{
  "n_layer": 12,
  "d_model": 96,
  "n_experts": 40,
  "experts_per_token": 2,
  "d_expert": 96,
  "d_shared_expert": 0,
  "activation": "reglu",
  "moe_layers": [0, 1, 2, 3, 4, 5, 6, 7, 8, 9, 10, 11],
  "router_score": "softmax",
  "normalize_top_k": false,
  "routed_scale": 9.66,
  "balance_loss": 0.0044,
  "balance_bias": false,
  "init_std_router": 0.0211,
  "lr_router": 0.00207,
  "vocab_size": 4239,
  "norm": "rmsnorm",
  "norm_eps": 1e-06,
  "tie_embeddings": true,
  "optimizer": "adamw",
  "lr": 0.00417,
  "beta1": 0.9,
  "beta2": 0.98,
  "batch_tokens": 65536,
  "seq_len": 512,
  "train_tokens": 191300000,
  "steps": 2920,
  "dataset": "wikipedia_en"
}
Below are experts of layer 8 (counted from 0) of a mixture-of-experts language model. Rows are named router (the router's row for the expert), gate (a neuron's input weights, with its number), up (a neuron's input weights, with its number) and show model dimensions 64-95. Each number is 128 + 24 x the weight over its row's rms, rounded and kept within 0 to 255. Numbers have three digits each.
Before each expert's rows: a language model's description of what the expert responds to; "comes after" lists some tokens at least twice as common just before its tokens as in all text. This comes from a sample of Wikipedia text that the model never trained on. Tokens count by the router's weight.

# expert 33
What it handles: Name capital letters. Single capital letters or short capital pieces starting names after hyphens, colons or pipes, such as G in Gerald and F in François.
comes after: " |", "-", ",", " by", " of", ":"
router:085105151146107149172080080142165124119093110151161122130112106105142148097139102158079133111132
gate0:127099117103173150099137114123073096127121119139113151111147092128127127107149143127150127070112
up0:099099159089087141110164156111117134169129100136129135088147135100118154072102153147122123110104
gate1:096126095135111141123072081144114130109136135090160143109134146108119136120136123122100134142119
up1:126143100156079147115127147106132157135104115145143172178154120147137136080142159154125167130132
gate2:100139097125122153129118133144148179089139153148148122128166135155120100118153116132131090112107
up2:139135133107112129097132112143164129133137112155159101134159077181154131133130104158130127125133
gate3:122166105127146115094146158162159141121098119111137153119132195139107120086124106108119128114098
up3:121161086132166144154149176144141137102131105096150120157140141142076131127116087121131146114136
gate4:150153142124122098144158131118100170153105101158120154087176124123125141138145142095090146140125
up4:122130177117121118159111167120128180081115138139121130136157121102164088100129119111104160118118
gate5:134132077129133131138161054120086138143153147154137122160147122163123102077134098069129110090135
up5:125122155106131132073125079141147167120094108169120136111134126094128129103075138129083157107118
gate6:152129106110115119150136119142128137126066112120109104109142132119138112081124090126157120070140
up6:121121127153126077135142112142153159145146128151108123115111124155095118136105098116127113076149
gate7:131104117125161159159119161127107163043089143087127139141114128175113140084110119085116091099139
up7:115093140106140150108107173147145185116155117140124117123116127144151118138131143061111093151137
gate8:133140138133124137100130134162116112135145131112144142157090157131089097151116160137086131118118
up8:128151130099095123107101108120114091110156119116137099137073173143139097142128169093089126090140
gate9:139158133140190171145071134130157126127112121150146155155121158153112130152114123085103112105095
up9:108144160110090100116151132083109150149112136087109139086099113144126159079102164143134149162155
gate10:123129114127115129104114112115142113105098109081089157098111132139088121179136129148115132110113
up10:126144104102122132111139139158119120096120157104134142082123159101140142100169145157107126144113
gate11:115090094138120128096109154131107158109125138089116126080135135172159114108104111140080127147131
up11:103149131127162120117156128130150114113118128099109142140073127119149170154121118146144159095155
gate12:138147122123137128161080078166157151093110149116113157162143173167147097109104103143121120091112
up12:150128115127097113103170165083114099166150120115118120120131091104099147150176158116147164203138
gate13:118097173099144072146135156161109149073173170132148154171131129137095148152105117128138132112156
up13:118104180118157121117143120149128152104123172119150178118132139141134161120079104114097139113128
gate14:116127111115131151143115145154113122055123105129153121114106165100120092130146125094113112141102
up14:105127176135113169140101160127145138088101076097117141129106163081120154105116150114114117157130
gate15:102122124101089120147081111131140144105184158136129107133135150106096149130211142087104137129097
up15:170116115138131114107179105153126101159130117121111132124137120127168121109080105114158131149144
gate16:087143173144159079120104095156167122117132153147159140149125107131118148120111149157098124100131
up16:072161158137134158147138162139130119117161138092125152153128135102125158128118154088104082083109
gate17:136120152093117116121122130141129121136132145152126140113115099125126117093111128127153148124153
up17:130078142124106111102099145083106136084122172142132127126112123158132135153101154086148101118106
gate18:110130125111083131155101162123085164056149110116110133091087126133118138094138118129122142147112
up18:111089141129107145141128114137103157101100130098105117110084144123160132112139081137114110136080
gate19:120131140142116168172083098120166131123138157136126109072093100114112132097169163114132164138137
up19:120157136122172141138065119117169123107086125144137121090069119137148149138197126090110154151120
gate20:111143147082160142126104089114157103161148137168152124114115137155154149105160088169127161151150
up20:149109094135115128111113172153103135107110113090128155171171129097126099139122168131151088134125
gate21:140124131137083160133130093145129111116136150156164112126138191120113124136175132098121098111121
up21:122109144136112144123112092131121095160171164162120097165137117109134102093160154153086150165094
gate22:117119136145123161141066094151167144094103182160167148131132150126148095102132149084142128128102
up22:146123121100088097109201125129123097150113109133086117090120117152125146133158150142122123158143
gate23:146149153142108123133072136183154133137100167129104131148150120148151108132131135099158173176105
up23:134094093111143115133153102095098153125151106117136130167157155120138130131127133152088067110131
gate24:112116115157145127143160098155104110155129134130131127147111118168149126149148137100156131085128
up24:115167134151158136097137140172163164167113131126090120099146140171129151137141125147134104099131
gate25:134131103129075097140104106098131117144174117080143107105130109180098134127151139133169114136124
up25:122143104137128147152121141117144164113113118141117181163095137062144129127108146114138122116142
gate26:117130106082143134089112151157179148152128101131133144111129143159108154130155121138099087158124
up26:130118106152128151123182111111093086141142164162095117132100121148145100128099127093121156099132
gate27:114159163123151156140057129132111128099097119119113141109107147156139109127151166109106166106088
up27:151102146113117110085191092123141151201150131178118121121183132146135126123114132132145118143150
gate28:115120092123130133102109081122128074145130137152117107131146120136122113144135111085118095131140
up28:123123173129155099159166076121141196104137154095120144137121124130160129109114122145109185099144
gate29:135162140131154159162164114105125130119167131155123131158126127142114122134188121110129121144111
up29:130177148150141111115124163110140119125127116157138103169136130096137130177167120107118128142108
gate30:114113101126133113121091147129119154092190132136119138134149151114113106137131086079105078116107
up30:097107143117130079151091138123063146118142127141120134152133146130104116151110088097120090099129
gate31:101129137088134101143101117140147102135147124123130100157152140161105103161120092104116141183110
up31:132169126145133172154112133122143149143139121107129155157106108111119114140092172150118102103137
gate32:087159146115161103145105109135133140132135144101140122120119148102111128169128127141070174177104
up32:150097093138127115159158133142156139101112143108145136096152140116166092104116136135157122116129
gate33:133103177100110079141073122144154135131151138157122103154128112123107148170115102128159157128119
up33:159131097147179160147122105105104142115078106095128132165127137103193126137132148106106130173121
gate34:153119114144123104120094167156146122103171161146110133127103116147135105125151155096117114138137
up34:098080135140101105145111103133134176111136142141146109125143103153115137073119131129113148148150
gate35:127142120104125064108128107144137070120112146134110136148089150126126089167138168137116211144127
up35:110144137131121079104136087113156090141149131158137088135086118111100134142129165151109206128139
gate36:131112112119137127131102138139146170082144098069109121131135097182116110074135112176140106113139
up36:129108102128075115140093112140127118100153104118143113142135103152150130096132152129174121134144
gate37:160097154118150079116103082153090155100169126169117151141089107127101102135165124135143156150124
up37:112120112143148114153112138125177138130142146132121134157129122074172095175140157156130084091134
gate38:108142149133145137120086155104126131084102174127125113108068160118124113117147133149099150107086
up38:104149159152128156131109125105101172091083153120142113132102126113109126110135140116077122131102
gate39:117143130128147119142150131110097092091082148128129135147079131129148128092136146130089153119141
up39:133131104128122093142110095123117128116115128111129108129087118124132099102134129159139152124135
gate40:112135133145091102101144122135136127119118163081094161147130151141131076137145123122161112133098
up40:138136149098143134152099103120131143147136069166139087102090113135093123124130129138145128117147
gate41:121131102157140151115084155111143115169173112128129125165162131119145095127141115148165100178111
up41:155160142101147102146127132155118122114087166091134098110127121128117148183093114095065124123101
gate42:114141122159089123146106160118108094082137110148107103160156125120130111157119159097146156116122
up42:125125115121173166114131104117157174141158138104148135094079113141141138098106127102099099113133
gate43:105080142102146127097159114169153140150130141096144123085149100135084109139146118147142131127156
up43:124129167134133121086104139141163162125087110151114116122135108169140146145105128115139114099119
gate44:110123100139104133153115097159167096136128151158136129168144091094097135078143149144146128086135
up44:114132126126118132134135143123109066138116115137120160145088102146126149115159108056182121074133
gate45:200113109123130086131103098149152153116104101115101129147092142130145118194148137126125148135118
up45:094132167104141161109179157123111115185146142148161134087125135130158134110113130105090134109124
gate46:108092152159125142144086116117131141118109133136117142171127176135157147092153152052148081142106
up46:137127125132147102112126163109116128133152103116132117142151117142112118172117166112079146115158
gate47:095133163080157140129073119160131162094143107157149119133168114122116138142124113128095137108129
up47:145144119145132157146121093121145150142183139116136102162174127138119112140118157137124125143161
gate48:129119141144108102156149136116128164149143092082122103164141107147114130092127152077134131133151
up48:146145143154105074156154134144137144130092093062141126129147108147143147104140125092127116136162
gate49:141113112116118116094138125123119195117139116136115134105113139106118122069162107180149142108101
up49:149164147140132118108138098123130150185119122138147114162134113130133136099138104171170140129137
gate50:130124102131158135167080093147112085096142129153144119154156125095152094138190099089156092121129
up50:119144143114176087141107109166132142098144101112132120131105133141132130138155113127134107095107
gate51:121130088124138148122140111130142069144137123127132144112112139141141113174149155126148158101122
up51:112103091117132148158114107113132116125145122129138135110152141161124104128165178127172121152127
gate52:138141132108124165132134127130088086104151137136137124105103134150145062102135152132171130115095
up52:096150165136120177150106123086110109092106122145131085121121125128132116118129167136115146131080
gate53:113157146132139164156080118115138096127159143178148128065102082128115129092144142123170113108137
up53:145132129131134144130133091098159093164172152185161131109141099141120133108162166141134132135130
gate54:120112165072106108166139127112116162124093145138174146164124125137152130069151119153091124117126
up54:162118097164116155152111142139166103147070099118151148115157132103127139096149152176141141113115
gate55:152131125137105142163135104125132127125130144102098165153106124124119104110123097153127110126115
up55:107132132099138092101114125140121162145126119151124097084128114155133143162117166122120137124148
gate56:112109135135117117129109147161105163110129125140143149116115112091106145088124124135175126131119
up56:084095158104106096138137171178117172138114128082148146134122116103126132131134126166146161094112
gate57:130118137109121142124145145120102128106125110110131139101104123112106107123133151138187108131110
up57:109131155122144109110124105122146139164087141122094117121087119155143134161122095114102169099154
gate58:117089129127110120121180091105067127137103143151130125110123132141138137140099100136171119128143
up58:106130150151131104127112218121105176120126121095127085112127136119150109111119120097093099150129
gate59:102137147105131135109146110151126117114150100167123126121085108143083157139104078116158130116094
up59:125131145146134114129116135153132125151113105139103125124134106145077147145106087146167146123133
gate60:172166092120134103149131105149095112145108104098123145169135108079163126128159087136129134130143
up60:161089141136116143088126142121149129157166152146149103129156144157111116183153137126117114188117
gate61:112148154108097147119088048123156134128136117105149123121151141160136140126149134157162107127136
up61:120138111126165126151088153134129119112106127143107115117131127098083134132164127105085114125123
gate62:145119113134156132129138149145123126132089136108153144127123127117131111163146125175115142113121
up62:132143121122137162106108158124140125121168148102105108103143141137117120159104148120158095121116
gate63:108154157169128157169097130171130094166113121133116117131093147119134142126138145125115151112124
up63:118159142161165108162101113144137057190103095115137112140120122117151136144118114118118161118130
gate64:131095141143113160112146057102063100143143119161140082162106142116076116119128133151136141136103
up64:108144147128174137127100085118129145113125129123128107139108145145108107119183118114114093086129
gate65:151137138108108133123159155104144121140119151132133121123163132115101135107196129138133117144150
up65:089141143100124145122149122129105100093147124098090124097128133112114125119137132179114138099101
gate66:137143136124117107142137126104155137156108136124138150143127162154131130118128118085166125124089
up66:154118130131135149121120121164136102126136136107108121151144119094116151129111137156112124151182
gate67:128097140129198124163092111165129163082092109105112126133098113161090140183121138166135118087101
up67:134136156129127096113108114141128149150143103139118132105098124127149139095135086164150089132114
gate68:137143154114117115143072086111145109122061139135091090124107111132131129097160172122113187131131
up68:108163159129175130146080109122115108088110137087120118143041137124122131137142157127125164121129
gate69:130097139120169146147113153074138102174158134159076149128083108137110162127134139073145134124118
up69:111082164177129131126139145092111111162181122151080136150124092126079151117142131102165134091142
gate70:157157125135170090145117095147130085125095126158141128176143134152171110168129100133123171149117
up70:107135149124099124087152124081090162111096117127116141105122147135125122108117138161133125118132
gate71:144118074124090126144100103183131132088102163120095127136143114113147085090141134135118123127133
up71:143103090123101131121128123143144141111080078105087126159122126145131163110130128136121109101159
gate72:135115112163182145131067131130096138135120156114170111151131133122089105148149148093084121128106
up72:118110122149134108114098123111119112105093096097159136110102149139125110098137128106112144141112
gate73:093131114085104113127115131142113123127106140101113162113132139140159136105124139156109120126144
up73:126104117132147163153138105111080139143135127128098150163156131093114125072144148125146066081105
gate74:115143109099100144090112143133153143140122103140131119119167155143125158085130110175128160147132
up74:148161138137109127144135139110101139155138117161126138099164125146161115129167123122134113174140
gate75:164129088100136078102147103158153148156111188114091111120084127118148126127135120080115121113097
up75:118135149101148152158084124110099051112169087130125114121151122150090124130140133153142133145152
gate76:140119151106139089139108140094148121155109114127115116124100127138146150111103146110115179150107
up76:120116094117166148095170135128170057088135133123135152114170143113117131118136120142119153084121
gate77:093170132131129121107138099116139104122084096154120143075107136123133146123117104146144146103139
up77:113157090140146144163142141135128099137150128147117137142088078105153142128169118138103108135174
gate78:125119099154139139121072117118140071115106172151121111115075135119150092139122132115096128166119
up78:116120107156137113117166161152122127101109087131126146132084086178091149125096091127153087126168
gate79:122147068120098097129152114147115119118106085126113128104158083132140147152108125128144123062168
up79:125114142111176118107110155117129131112105105095117133080103170182103128154101113136086118151101
gate80:143144068134136096133106142129148162152173111099134150167147124149095108123132141126127153151105
up80:128117099149140134184104135122124136152167116158141145167139102171128136127125126143149130150131
gate81:082111132133131173167115158102145158132154124133158115117128112114112126136100125110087076078156
up81:142137111112147134150134068156127068154171145161133118176149129101163146100120127094128163109154
gate82:163142119103117088094131111162123074145160145123078106154106144133086107117136159130125169118111
up82:109117114153131115164157150110134172143111141119160123081152104128105136067117105127148103106109
gate83:144143077093125105113123149130135170154127150100145186105146155137131134073177086125110100104102
up83:112130082107137140120132169106147181153134128077137184079139137146130154095153111146108090102140
gate84:126151103110111098089078100106129108128117129153155108105085152154160097095146111153098111138120
up84:122129137117114117124138084156093081110130137106133114114112132155091147154132098161108098068133